{"router_score": "sigmoid", "balance_loss": 0.00209, "vocab_size": 8192, "norm": "rmsnorm", "norm_eps": 1e-05, "positions": "rope", "rope_fraction": 1.0, "attn_scale": 0.125, "beta1": 0.9, "weight_decay": 0.15, "grad_clip": 0.5, "warmup_steps": 547, "schedule": "wsd", "decay_fraction": 1.0, "final_lr_fraction": 0.05}
Below are experts of layer 6 (counted from 0) of a mixture-of-experts language model. Rows are named router (the router's row for the expert), up (a neuron's input weights, with its number) and show model dimensions 0-79. Each number is 128 + 24 x the weight over its row's rms, rounded and kept within 0 to 255. Numbers have three digits each.
After each expert's rows: a language model's description of what the expert responds to. This comes from a sample of Wikipedia text that the model never trained on.

# expert 13
router:117116126119132159115119131161145113108139125112121157130150093129129148133161132077113145113108072104068124131134084144140149154138161108134109166109137100092161125117130090109168104125162156156138094189152090122166158140138145134125100127
up3:155142126149115167151140128145164164124112117089100140166157120129154142108119122116123147104112123138140150168130136092142155144082077143096125152135134160115140096128128136117116112124122123143124162129097095147143094136106122090073159167
up4:143122138101125106089116142145078082117197135097136140140160162111131152096113162094098117100132123114114102082135100131156120139113142126122105133121113082130142146128138127149134130149102132119152130102157130128130148140137130144111105152
up5:144088109137119104137099151108105102125137192160133131097176169131140122156100090168099136142137140138107126129125135163074102134094168119101099142125136132131139127128140122090150131119169112151106148115084116074148134175134142153118117130
up6:117140127153135118101158099139097138137114110166174119163125123140090148131115115151098141123146125182084138119133119147190129090127094115165147202139120137120118030130138112118145139105117175118084165149111107112144141135152127143127133144
up7:115117141115116114142124154177173111128056132145142138138122126118140127125207182092062142116165106149129119104123108134092105191146172134153144118100091113136110105115143111125164138130147135134147111175094151123118126138129091114113133130
up8:132101109157130118114107121099139135125141150127176127091101134136169123137098121135151119134096136146103152119166134156131117153120133131149106153097140094165123158092146109118121144097195123093118125176065118106128177142147117139145137196
up9:143153095139157109118111132136134107141109156131154161155082141119153131112187124153148107074122113149122127095149113113114120127156139146138115174133148092145095128124168157123100143157111112112133130114139146116133178117119115117116134151
up10:113168131118112109125125135157157163137151122128157134125147154157101108130112104129132168148123122152110115118140111135106148087148157134163137127154107083097141143085129133103096091155161151149125145115119151094109135160116099086140127147
up11:151160125094106166134128121118093129115111152151138129104119086140112115176092165142140128092144114125111123159143147134106119092151141117101114105106121116118112142056121119162118131131093111158105104166103099174113159148109132131090138103
up12:131135117120132109114085128122151139133129111110154119115126093126110117129134160119094141122161118134118149110125127079112143142122158109141128153097125124122155114097149102115154145113184161144117077135157097161162136167131157127141127081
up13:119161134108130088098163134122099132118156137119107158164131130147166106088118184091155123108083082150105164113132138171143108126109122120117113093102125115110115119148127134122085114154119095144141108137121113100085153144134177189100142136
up14:130135145112068143125117158146141096098135133109115124137153129141095182097167192104129132143133127086174124154106093145125151138135139097169118131131136135077190126076170112095109094083137146095124105116102176166109141105151117078170121111
up15:110124135149122116124135133147101155113092142132113126154110148155101150135137152132131120078112150147133124118135118122098104158164115150122114134083102123116134139187103110106135112086158080089154095171104128047140145091150078133102111114
up16:152123130119083146127079173127081086124213101126103175118111089108102142132168110126111120130155071129133128149141143144155103089078148145128111083092136144071104095157101136145121113086139133102151082110169078133149132193103122125116158128
up17:128110106135126124126103147145154127123125138109102113108133153115147120141151139138109138149120116110069122133140099123144169105119122125149110177143158128166148157139157129162141088121162083118100117160115105091117116131140167107136135184
up18:073084138098116110117124127129121158077125124133138114139149156107098102154144145135123135106116165119069141112129147124118132147111132122119118122144157132144126108182129097103128084132129145120130150120127113144129145071101082146130147150
up19:085121180119164124097182159103137107127142139117125102159128110106153088108115154127164114101106122138096128097108139200156111179063129139097141143122106139100101136082116114107076140159134124154115129146082100119169139108133161126103144154
up20:144094120084114148127163096165103120092110129120081130132117112109118119113127125089123136094172114108138109106171135112130081146117149090091123153124166094109120130168109138149104121116145125124163105136125154135102135149126136142128138094
up21:149083118113088151127142152152118087142134130143139120119168153125123160129176119128163142106125135094181080148137133138081143135134178076110112074133135151145151145156108122140111094157149156125120153130099141118150124116101120109157136083
up22:100084127119142144114143157121104095138155144095165162109138099093120122156125159089092147134096135110087115141101144161134120129202113148146113118141065127113158112126153138151102123161127146131096143190096106132151180123121149111085113091
up23:146161144123125093135105169129136091123101119126106113145191161136108147119120172104096164147142135143138112162117146142133161113104102113145131160114165148139109122125154131065106076100108145147113159118145082120143125135143118117134127196
up24:116142164181165125101124081122137097111093146148163135185143110135080128155141128099162121145146102099151131115107119114093155106131121141140099130163143095114118140180121092115171109113106143121150116176094147143082131214154130138128114125
up25:162141132171141153112126112132138115119093102171147144160119147172106096138125145108131118147151118120137129120149116147142123126145151107168131173143112164114118138186113144117099115115148123125140137129112127107145109157144128117158139077
up26:128129127105116151097148114098143164141167149111166094103106117132146133148153123144134124105150093120096162135135139111096143110132102111126122136089124151130114130126152118115120145184108131083143135152092058098139136126124136139109162152
up27:132139161162143113129103144129087141124152126101099108116133112141165148112136093147117110102119088202127076137139154100134082137096105069123080120130118151094139099096109081113118145104104127144121087169098088082095169121132144120153165122
up28:099094140177161148128131100132180122135142169136140157144112104157164112161141104167108097119075136101131112079127122152126189100136128106113123124156156136130123127122151179103122165109172173095093130125117158135124133113135117146111132077
What it handles: Mid-name word pieces. Inner syllable pieces of proper names and place names, often transliterated, such as Win-ches-ter, Kent-uck-y, Sho-ah, York.

# expert 15
router:092125115119118175063108112166113115113162124131140092096114100156151098080151175114082088138108156169132076105145081131129114161118111096139069169106110114163136110134116120165149148113147169136129117139156116112148126133132141133178121131
up3:138116137173139148168116111166121107145135148167100113142113114171176134129192117132100160103105155153132138119102095113117080150110120148129078183099131130097139112115117125139138114103155145137167131123112144147121116144108118091174176146
up4:157103145113167107094143150139086142119138121118157109114119132123110127120135116136155077150120112113132112106073151107146157088162133137150059140153107112128088118126125144110150161126137103110109132122135143131128145164131149134136151098
up5:136170122117103146102151144130128115146094121178119128110095121125146108102114101149138123145113158180132127100110115131136133080150130107106074161180124163135138128130116106165116134156122135099165155149136155129108118158136123126176123133
up6:112191088112106106129070130127118113145163188103154134083099154171133096098158136111150143129116123166156116135128142120160155150112151101121092133145108110158153147147143130133177150101101134108091154146139139108072159072139163153162148152
up7:076195110126109085124131156159151115126115088136149128107123104143111144124125147123142152125095117152155097183141100082126108092110139145175111118104141124168165140129136113146145103106091136099128128177105147075075156133148102167131122137
up8:102118124138128158184161122152156129133133134136104129128113112137125135118164155173093167149117080140128119171141117132163139142110132089142135111075119116102107195132132144076116098129123122120137103110158130100133144131134100111114136084
up9:120052108161157156131143151093106178104113146129173109136119148108103112146113166144098131178128143123144156140158163113174163139187145159158064123122107189122110143102099127124154154141144103100133145098121108144125147095140087136106108137
up10:147132117123134135109136096132188140132129108150091125173113099106156150135122115132152164128173126084107087063096135155135154168168145116120137107127109142151106075153114121151108133122126106161109095145114072145172136102120113174107133160
up11:140139140101141138144077152107147133107155140120090145114122139109135117127149163142123111150096143157076122132100076123159103115116057062150158120158094131149116116121120144111148105117108143102134114113143108107093129102162129121122119163
up12:080147132131117131112143092184135103112147121124144071163092120148132101120134100132064124099090136135157111120104162063136114105105129098106081109130125126132118129144157124119125126122159148118150156111110111088113119166125134151131131102
up13:105121127108105144104153090137132147134129126141123065150136116112142114130152073125111141097095125147158128110140122133118106112132089133108135107124128157125098096117106052148096200142085132101132130141162114130137124135142132126147112120
up14:136130118120140121108128102142118090111128143129169142119108081103119139093141126141130147118161132153118160124119113118097174078127102101165111140101124143153131125094141159150120163093175129123140120116131113116103095130142148092103108100
up15:096111141124101147081141156144133170127067141101113098168099097139121125101151139130115128111147135092124172141134102117082120105105158127101141128122124173107135135150166109127090132163125131149177112062141126147144125098135096161097140070
up16:103120149193142099120104124118117112109116147149129110073127140132108116123112123119126083182120187147123101164138153112147072088106119119109128120109155132098090101149123132143122152160142135108127141115131150097154171114169128104131126157
up17:133132131194113114073092130144130098095109095116128141128142137119130131109138146139148081144162146155088067120172098083114141137153126141091151126087157133131126113159128097071140105137146118121165129187137100100123101119093110141152108132
up18:100124118170086095125156105112109127154120167134146151119138155129146112126134112135123157077150104185158151133125095114136154128157128089119118147142138101116155092102144121106114137159093132111160130187112160125121126123135113119131094130
up19:110091122158074154114154120142133112119124140145096078109120130133180089150132164137139147121118155131161170161152094110136153089120177124135155118150154128116133130113076104101159113142156141127148097138111137112131169119114128137105095097
up20:127142066172199112125140108123126146170107121135116096117126146120133068179119115120100117133069107147148114135082143118141097127140131084130159134138139127132115117152159154144086152144121118135122123115162164128140113123135197168148114124
up21:117123140129091158091118156121124112122111159169126130109117101151148102112145159122149156121143163135143119126103156124191096136107130133111064139095124098108144063114114114117159084150125151077120167123110133140088161101154111128158134124
up22:118166091101119130159142162135127102123169145159111157119106122134120128131138120180129146047127112144131116122157108141096123145104097144129108101092116109122148076164137118111134149111120120089153134075134172109175117125104118109116096129
up23:142106145107164160135111105142092108134159099131119107111155125142133095098128146149114161127101171183121178160136117123131152107078132159128123133094096095159110111111168136132134141137125155179148138121166151101139139172159160108111128144
up24:141102132159117140135156124124128153086201142138092147142117102120145135150149125145141129156148152110134119113108084112095158131127090122119129131085151142144117132081110154090128145088151142126125133139121077153153124159141091139138139115
up25:128132101155118160126156137156168113154091133130115124136161125138219105158113147119119178137130113158165149124103141124109168132088130159116140137181138100098158126138132113147080123150131146152092158125103176090137153103137089141101114167
up26:133157103089127145113148153124148130120132126173084092161107120163151116142123085143099141128133140133114127084159142149177139110160105169109142129138140176115129126109127090133115165132151141127088150096114089140168122140126107153124135119
up27:123142106135121132117088132130170137112150128120156160102073129140160134141143166101123111131157140126089083120135123139117144117144142126121125178127134106152155126136115168135099109096165119181091150144129134100090146150128097149172133146
up28:112185122129075155141108148151117136146192128071146108154148129150130097064130131130118113157153147169128099160119068161129165124135116194155142135118101128134131134102137124131184104115109136126126126111159096152113165080118165144127140132
What it handles: Adverbs and auxiliaries. Adverbs, -ly/-ally endings and auxiliary verbs in explanatory prose, such as also, most, been, may, could, typically, currently.

# expert 24
router:065194096144116118131115088149138099098159134095150110110145107127124111116173178086127098122126145183108122133169102124139122116165116106138079126118150105124148132143115135176133116129121127118152098151131115123126146145138164114164153145
up0:121121082155122135142109134137134112139159093142115106124146113112086141159178142152107115139119151083118144115157117126125176151171157123127130122099147109111146135120162140164127120160137130131123101163101179144154093109148117094116144167
up1:117119155114162136129178124146100131118127099144081111119168111116104103102122153090152135105168142157139112163123149112136136091144144121130089138121178102108147162140149109133125074149129122129117107159116102128081135131165130118132129187
up2:119164103136128133102140119134160134131122156118196125153126125123118115153102132116107089136171156100122138142145133084125146109124086158124162129145168113076124122142118098140143137129143154081152106127123111135082161105125132135096089162
up3:127147137114113143119130056117112113134144107114134069146104096104121124155120118126141120095147171134164127149097094100133124117121130124102135120092130106107136101136155116140128141124120103140119143174145119116087103134188141118123090154
up4:180117137123138118152120122141126084125160119189132101131112108064123126125175130118131144133117149127100139120134086057129200143081097130130148127133137107154152155145128130172147165164106127108166148059117107073140147130123177145121160171
up5:106130097125144148148122143128139125100148095148140124080131122146156132103186086122143160107130086143112174134154164079149139133162135094113137095122124102130137142138090136111127082141148100158114158150118127174139112148148075160171126139
up6:109134162166102108139083052173149111112127140147083129119118130128123155144168126119103147140130104114133149138167106088125095174160142077112160110123155115141174079152123132113138136095103131138123121115117119123162101098114158115111104141
up7:070126130141106100122080160098118114128146097122158139138099148119145115169176123121124147123154130116115080184126137097163140135163122108111128162137122132158120084071114083124125147121134110122168139157132157150138174170115135134109151100
up8:126122173074168117159111122132084143147137158129117073134157145132097127106151141102126145156178151173092151170138118121157127170163163143179130094108159137094148135141151120136138130099131115119123109087107114156102136128153123113119105121
up9:136123131133165128102160112165127128122164065114130146164115128137138121136165138086109105146129155157142121116124095128094147115132157145144074134138142110110117140113144098102178127050096131182087118120120131088081180154125122133173172168
up10:137159110150128114090118148141122111143117129128204108088135115096168111145127136127136124096101144182136143087130106095147109166107134133118110156123093122049120128113131091091124141187179146116120121154157144177135110131131073130158125121
up11:114153133146142111160130113130123110070115123140128075118123114145098099153161136097135106147158186144079164118115130140139140173130097133145093098106138129164127152180143153150155104128136111179103126104117122087148174124136102130149114132
up12:088135164162091127116125137157115110125154148102175097142108137134140131134138153110157150106216145155127123140203145134147128135140133128122103117118125097143147105078121147130092128147120134134124121170111132130163137138112121136122133150
up13:145178146159130100140096058154159114085088156108098149121166108113101143135146137157130103120124115115149132135135083117107084109151114128086127100122143103091117114144138132134149144110121109146167133081156102121095122143145095070119130139
up14:130134110153133132079126161152108123098133124144151088125097130091151085081144141125104116139177157145137099124112090120137132133120105098101121129146156128134116162145137085124142135112143150139161101160142109115149159093115124130134108126
up15:140130165117120142128127141123147193110119118128130160137179094119111143147194178133165142087172098122156127118133129121115112130130163104107106095077132126156102080133145140139108098133126129135133100102079097161176125134126050150163120108
up16:124167161093130117154110155134140130113129135118172113141119119143115119068189120115153144129141146166097165129118129112125121142146149100124147104090142107099133140136135171119124129092134139117132057078178143098129126126166156155112108157
up17:127164142080126147116113148115137150156120099150082145155118139108133157149156103115142127067114135154103099135128140154141131159173123144163137099124130130157105123101134117153152152096154164102154100126108106134167145123131111102119121117
up18:138163133095116144126128119168140129117141109110141096117123128142115088086169126113126127156127142160143142111105112116112140137162174142144111108149133145129152130178094152148144103105113124141121144129118144166140144147134114109159144171
up19:126147106089137098139106120119124143116105129103140097141106130135168105116077146106138098127151145145143126127137097131082132128112119069148143186141153114115113109121150102101156138121127117088161077151118127089073112119166162150132110154
up20:131146118110097122152125106131156153186146106092101144153129138127159112080131130112143114109156072150110138128110123160105127123203166072128134156129114108162110119111107096116126123131132119085160120138115143116146122145152123160135122147
up21:119110130112125115147133139177108129113153114161119116132121142116123092102120130128119168177096145136116129101152127117130133123116100134145157102111177140099155117101136086100179128111122127090124149094134123077125149103098100122141158142
up22:070157096105130101178122130126099139118137077103179143158135152118140146139182143130118066158156077138141130152147133141091107111148149122134131125161079165139147117098108114166102127090101122123128080123096117133087127148121136091121169162
up23:107162120154097117134111131125136148154110114113108131182124123134148142105094133130145142147105149158104139130120112138145162092149132121138130117107191145166173127096175101123160080113099131118132140170101145118091146113149135115170194116
up24:130133079162113069082179161149085122156136141109165100110115129142135100122097169126128151123121099143148145157146150075133124120114118143145099159150107114063109102131118121155140088168129138102153163135140145115136162172110137109117134121
up25:109135175115107120184118072174120133095148118121144112117151142149096161120158157106146150134161113144140168137137100116128131133120198119122109080107134126113116150153111118134124113114099124155121104101117132135141137123157137094147123156
What it handles: Verbs in narrative. Verbs and verb stems after a subject or to in plot and news prose, such as took, would, reported, believe(s).

# expert 20
router:115165113120141183121116100171158098085117145118150142096160114156115160108119095089131091129146109117111095109151133116116120107125125118144102167137163117106166106132114109161167108094155146144108164165144088165128125138142130097179150131
up0:133169100146141182097174135080159113137125125156126113139082132150151143133109154141144086093130123113099150142082119122121119085135105143111108135101161114126177122105115136098113131128130116101131159179095127162111110129103109180105100135
up1:121106104070158143100168097076108127097141135102100161108137135106082100132126136091134086137143085122123100101122098127132196149137125125110117129142134141094162144145138129106165156115148143106147141141136113095152163111155115149126076101
up2:120148117100111099126146134129125113133151152112125089132138119144126153106136132121107110124083120114130137150116149127132083114136179133165093180124117090136129148120159122130143141155118135114115104109120118118178132102108161095169146152
up3:150144145168106124127139103120166153135141103111128146114136119148195121092105174135141158158142151115110134121137128121119081059114115147124125129156153115118131137136143129186186115145080113146090153135119162155116132128138131151132088154
up4:094060137128174133119118115146115117135113131099167091123151150077107145117137130082105159146178121128129152149142094118122132130144162111110092103146113162113113133155122104157187140120168142117136095118140135129103165097175127108088119161
up5:133141104115104132161128124103102089135123156127126083115130131102109165135129122117145073140132121132100129165146111082158086077111106121182153146127138072093121122109150116140118068142122120117129080131081128136122149100111145136166119125
up6:118181132132121158114143133145114105111122119141172114146165136123111161128115115108126127150138129133115143110132130116126111091158097128140117108162144111113139118114115136124113148061156139100128129156121146151128166124139138104149149139
up7:125128109160167143071176094147151130125062187117151089149127130145100159118125131104122090127079126116129107121151079115154139102135148093120122140115163163125101158094123132132144107087120097106178118152130177143101134139112119140103134132
up8:159145161109131142122148118137116102142151097104141130127137100120122082091158129111145159155169107118146147124073095074096114110095116132129120149139103110105158142100110083154125172106132095148098134131117124150140144139156166136146138117
up9:143164142128107159095127107156132125145117106099112117175124127108123103161141173123154100132089137127137126081149107131124111123141149163119121145137134099160140131137124109091117094137122121091153128158113136154146130127129103176100137129
up10:171105156092193177153168146148135124087164146141097108120146090110132111105130134110170121129123125106101159125137145120152102088146110096148125117136132126076174131126157143132114144116161121110132140156104112145167126084131097144124148143
up11:145082163124099108140109133119131098133130104119093105115148095168116132136138117126075142142130125147159146151148116106121135116150117134152133150149153172125079168145103138143147181137124125107144127115124090162097147141133141120173155130
up12:081144087115115126142110137128160146120128153140124136135134133119164133130171146127075099121129083164123102142112130100133079142124142109130098162137127119126134116153125120123156141104140178118109160129127135132117092166141137065123133145
up13:153115107124157175138152114152142113120124104131125116118162117081127153121160117097142148135085120146150148136106151089144078110107099126101135136128164129131163119104172106123091146119141124101125134137085180151171181156112138068199072153
up14:106152152130099145128126101097113112109145145110092122106146141189152154153137114113142184117167142125133104107120147165113084103100089135133146138101157121085121138173105153128145088129140159160138101087148136159126158132141109145139170133
up15:115181111088140142172120083143171112140139142107153137092087170171123108134131139119140082076118135126148097114137150139106145155168074130117119119102122122104169146105121147036156101095111139124111120158180099174146115122135113156127144131
up16:101151073140139140147117093158140116107148150097124136116102168169102104131110145133089142107149121122162132108129155133134098109114135153140133130098094105115118103111107093123072116157140118067153135206134125140156114152096126129134122098
up17:142126179141128124155116150154087120105170173118096118117118137147145129147113134098192132151147103129126135142146141104125166116142127147135162119133107136119138127112148151120158115149097130129166151152121094117111139102099133150118119114
up18:108174121099119121141128141119116140163146112141126168122130150118129144176148109133144123121126105110116149162142124120125124115106163160132170164156153126124116137116114130109144189140189129098138128135120155173193125152156131114138119153
up19:149130151174154132115181177147128117125109109123064124143110099141167090130160133142125125129122148104136127118146125114152107120147172144101124176083126092144108126104149151167148147128127111130127133159104167161135194149175099108107144125
up20:118197142168144130097118157140078131129140131102116118146124152180120119143120108146096104114171143125103118116139156122122197121112146119171159099148104127133107125149159133139120107165142116136155132104157069149183148129112128141110128140
up21:134107108150129135106140124128164145137082150132110123076166139156090140143140137137093107139124114094088159132118136116152131108126091128139157137127145119185162130113175116161149146163131120141111130102130156152115130138134141147073124069
up22:141179123091144125111129111120149090160130102125135100170127145122102139089112143134184167127173130117145147166093147111082100134077141139162136129140110092099147105134150079118124108099137147128141082123111130160179122117147144103137083146
up23:114115102066127141118119095103177092113123144128124094123124143155139117083136143113212143134116087120112152108147114128101138183155138120136156173130142113110152116098150139203138102107146143132107125129135111151121151121125142114136150147
up24:116114130162140120137101103102162159106091150100110118118116128112099148144127143096157094111121119150095096107113135110164154145189124121148111147115134098125133081119132140086149109140128103127152130121160106142173124105132093155144113122
up25:114093133128164117162119138119107122137122083154103131162127155135143140087147142094157148125124107142104160151139122125110098163130129124109109118134091116123141114143133109133144150145145140098127150108114120128121148118118150146146144146
What it handles: Table-cell word starts. First pieces of names and words inside pipe-delimited tables, like Lot(us), Sur, Oct, and non-Latin byte fragments.

# expert 44
router:121126108152132152105105088154161129120094147153133136067133118159145132113125090062143096118122149127086131113151085099140107160127121064141116144118137168134147122105057134135137110120138141116118111146151085124139166134167155113151139107
up0:139123115160121147126132115130135171141133152114079085117162107162170126088157149082145129104134155161101107118140073124157124139179133094121146150148191150141114142105164132126134155150138138124111124132124116153176148145134139132138105111
up1:096119122103123146173130124131121122137150154104079143120162137141115119135168111117141097120145134143130149112127101114121142122104156079124118133161122145134112161142139150199108114166115103118116073097126067118154163109128138134097119120
up2:125112119106127115083141073144133105155155184173122113153134123120118083086154095105149098171112095118153100130189145113070089087099141123096165159170133153117089126156129108129121144158114144097132137118143143167133174150116173067178123101
up3:140111107126134153096113170119112086148153144188118124132092152134116110082128100138160106135087125116144119122105111128100135140127141109134103116134151148132182103119072099125135150128108121083157156175126161144128135144150131086150114074
up4:122109132100123124081117113090116116106120155113116123108157123133108139134155126106147127085071101139158106138133128096147096121139121086112095123138115168104127149104135174133143138163122128108152103132133092129100144131133153117156091103
up5:114142074155127159146093136131145091123124135072158158116083140156114130145127138126113126130115144113113138102112104107118097128115141106174111152109150105135125117142125112130125100118123117164168161132115104105116131137151150134112166153
up6:122104112159126148168119099122131115126134155132143115154121144114105130105131109183137116162116123113156098128171131121118144114132155123108115111081106153144144177123133095136123161118121113121189154138096132158148121138089123110159137125
up7:097123096158126122096127120131168147109132131131110103161138129117140176117171133118142119107121092173081127158130079129109107134115124114152145179091191110133113148103060156129136194135136169112163067128144100103158090140122186134159113086
up8:136114067089144118105155137132151137115085197127130132134110111120154127151126118116150148138124128114074099086094115131168129130168116094173133146131154133127137128116157140121126148094124122150138131143119064134086186122167162146139145131
up9:123134103174103152155148111134141119127111165109118108115166141107133172107113104106119139121141135112097129104153142118105099129102131146086097141103094183076124093131092095160159094122154128111133106131123143139141140113186136099076129127
up10:104133129109103123132112123106148105135138174167185074147111155238112151110147131119122115130120130097181169111149107148120136143145164125149155133124188124128124127137098101110104190167108123163154126089131119096126151127109150102112158120
up11:102140166185120123116153141132112110136115151148153088111125107175169112127143111116134097161110106127150175149153111105121170120123141120141147132129123070097148158119129134173122143140133118142126150122132152134150113185163093124098119123
up12:176121103148111165112156105138122125161084143162065122103108124104183129163159107118120145133152154126099131080091122130105157146151079094130131127136150119153151091122142126094132121138138105118106134114114076152116148144135144157109143065
up13:114130116096128146104125160119173121118093194132113153085115127159137118094083113139099158121118106129135121080117151099143127128208122107129101128120139104138130152152134153136131121127120118124154123111131095105151150128176158143120112143
up14:159163114115092154145112093121162151127111147163105133128146136145095143141151132103157138100141144122097133152192107115165146118118128093088113111124140136147098098126062103141098158117158130081121071093136088126134118135156138140107068102
up15:149129113082134134115129139093105160131136103181138123138067124116097128154149124093122148120134131123103134164136124135134105148163103126076091105179152165118191133104136163116116120096132120092089128132101085101161136115139108142118123144
up16:114127154083153118091138128118088163139104135157115105131150132142141171117187143165146152165108134136121146154132141094145194117089128096119139128093107158138122103128082093163118149141131089088140117101109122153151094129163082120168125164
up17:082103135110131134114151088130169128086133153188117166118136123142135124131115117122146146150150115141086138136159131131152130145071125118122113137108136146132113116117122113113130102156109122111095144117107113107103132106131106144149119122
up18:164111148098161139094105106126091141148137109142137125131121122143103142175150132136122125125086187136162136133095146134164146138149136134103110126159112125097111111121083131119153152115119113094151086078123114157098125115190102127149145101
up19:159130147149117121084118134139118152111127147154086131135195119142127114106176106102115128143135154134082113130149101098147137138141140107137176090159126148123091140139132087152108136100126137128157155114133076142136159112172121118127111151
up20:138124095166143126152109164116169101146137120188079132115104142144157129150111099161157097121117146124169126132145128116115085128121154164127104094130146129157094137142113162121121144106136152108078135124130124152098149123125104130131158174
up21:115120150177122101142116111151146092153094136203093104180161116127155129120138104126139140138140077127125122159157127087110100123080155103145122121132122118120094138127144108130142150108114164113129150112094131150117121144137143105094169111
up22:130171102125108121167109117103126119125105111091098175124108117198133136169175133098169128107129115113104183147127122084130144124159124119175120121083113092143100133112140174149104116153103128086136096120168130156125115085084165146138145174
up23:122146088132109129070125102125117098126153127105143110105120135139086108124138103082143107103133072126081144150159101125119104135142153096152127166080118144144148123128137129097136096134125141101112075140159131065125175136139139166192079098
up24:141140088130172120113100115126130115123139144164100094135134142135129102123115156093139139136112143130151133166149146117170036137133103094135113154123099102154139136135119112138121073123120125107108110126132120147081094119135140150133139166
up25:145118115092109136110143169099128145136136129112155125116143137108115124110136118145109103105111120147121150124141102099140134125073129099130140114135117149146125144104143122141137106150123150099183154136148135148163141113172161128113163122
What it handles: Sports medal headings. Opening parentheses and start-of-line words in Olympic medal records and championship text, such as Men's, Women, World, Summer.

# expert 59
router:133144112142130136105117121171162172104112082154137117076133062160137117112134133096110124122108135130113110122130107110131177147137141128133112163094134140149129101152120123160156147112129167169120153134177121119113118148148120132159125125
up0:144112130157110141104109161120100119103091073180102165140145118124131109134150162154133088135102162118176093114094145107156135141141156139148123126140096142120147152125115169150119142147170088137170098106142158119087117135128133122155170097
up1:102110164146121125138107113108112144089170134140161137121148156112110137158146138116106151124107152136071157143135135121185117152092113146165160187133163127135146124148127111128117168112141117135122141097079139147110128129145128105129133146
up2:132129165148163151143143131130131141137141140148131130119162132147137178138151118104126130145164139138099177126155102149125105171115157125101155195105139146106113140137086136180136139135136149103098116125117143116107137119135124110116112110
up3:100169109120101114113134105083123157115090107106141172102149104132123163119132132124083131118132149084118154106128165117180106148143154183121149138107098176151146165123154125158146107147128141135101134117151120145133124099079111088122122112
up4:109122098180106127134168146115143132139082192169120117168105141174126138142157097115141096101139154102118102110112127093174128145134155107115111124076073131156157150151137152113095117157117164106152130121075099137140084167088133154137087082
up5:107142121096145130093113117121131151097140144098151165096133044133153149126151127131148142105109115146147132112126129122164084151122089122101138149060114129094119169153110129130125120127145117088148126132139090135126134138117180116142167138
up6:146149139132114085122096115135148069144133137142163141149114134137126127122126147143081103140088087130152157142143150157139147139147139108130117153119166102074136110117148095095146134132110147132162135122116156118085155168155129119090128124
up7:145142112154138110140139110141173133115112103157174148162125158160133160132149149135119113120167127138104131153154113084141161086106136122088146158136170116125096127150136133153117078131187153120095137152127130144129129091164084146132097210
up8:103081131152080115109139097107200161094105177139108087104137109128164117110099094126116114120096111095107138097134121105100128172166124141088140157123158110171116122157126122083141100128162174169088164095150142125145136141121147155124107151
up9:138099159129120144099118113110156109113139131172136139133104083134141120079137115088109158146151131133155156142125142131098137136072100085099148158128158166105112080117128122134115115136184186140112122111091193125126157106123127117136102143
up10:174151151147115140104169117144095110153091130156128124168114135150140112149123160144117144095132105141150112126114130157116174086128160112184135127121153130132088078099108135073115149130121129152132154159122139085088164180105105155089136161
up11:112132141110083101108166129119115143141060148121107113081091091147107144151136126098163134127168139110114153129104055108102140119150108114112138128157142156134150164132133135101136147096117117123145104103111148155132114137121116139120104097
up12:165150125097137095136067134134134151140107114152139127100100143141077103127132138115076152134101114135097120161136139107132108148135146121130154205103124112094139142111115141156141107117160167182096129123141139118121110178161111114147123164
up13:154154122128140144124126149154156153113099083149124109107119046145195100135138143087128137135123085146141141102128117107164116133121128091146145097103087125099146089101167113103064101117096071132140140122137142125120129123158117123112131110
up14:121153145126126125164149146119145138140105130144128128183126160158148094130132162131144097116162153151164152156151116152154113183085139177083105126137119112100101133140119115108101153097172151128109104123098165130155115172149118066149178118
up15:104137121108110143093149132131153180093125110157140147123131099164136161081104143105107154142100146090157090163130146155187097106083135194137140154078140138119098139131157094157111122130163149155095128102135143137120134118153112142105091137
up16:131123144141137159141146136128115115102109108174150128129107116135123122123119109121069140118155140156134145150118147115142159165154105089131119168089128158114115189143117090102109165113148110096086121118132154122103141112154091105124141119
up17:143118116125172125091156134121127159122141143150185070130137128145140105155151145140151090094104119128153163124154123117151137118123164112111143178098126143109113101109100146157099131136158152158145117152105113162087167147136076142128174179
up18:128103134131133114121091152135094156090132105161155109103115076101106100153130127100114136100095076165113155099108111105148131143115161111159142153069086123154115140093144127119154145155133128111179103134171123106128130141144163119120119131
up19:085145113095081104091135151099119156095127113114140132107108061160107140118142140146178113067158172157136168139131136139137157165122140137132150116135148102091124136176123131116121140141101140127118135129125141139111145087121123176127132156
up20:139140152143116101070127137120187144109090128151184126126114141182132149153128165107096123125107119187132119153139143148135142150134095116126109136122162135138151091126129158142180147119116093132142154112150107110122119166129092117154105143
up21:140118157165087114132163117104154117102078082152131151172095112093099133135160150119203127154113109117142140188150162081138118101147129138100112165179158151136152112194164110153168178094109118134152107158145127159129138154154094157129111145
up22:132111140204067098145164167133081111125101109097142135142129114143121112123083098099075098142121106126067128152156128120113098121149124161139112114136186142151136133155119129129081156140136147155103106131159109171132144107116109152107145137
up23:158145123112087128090166143110145126118133119119087138102090114161175140109148071132102149130109128092161145131129125142098179142148129119126137129120126119204103140166114144127117151152149115120159145145112125157158155146109083154144125142
up24:122137119150130155118146130145162154127129132115114109120081138146137088125143099139133141120144152127176065145154153143097151105177138113146096143146147119113100096086135153193132177123102165160135130131136132150094115160092112141150149139
up25:140103112149145125130153131181106112112094097124125125154086114108132164124150114105129119130230086124168185142124112141151126097078111128114148147167132145110135150135111121146127071079094152098097113161142120109135111140161099159106162103
What it handles: Place and taxon endings. US state and place names such as California, York, Texas, and final pieces of Latin taxon names like Orchidaceae and Adephaga.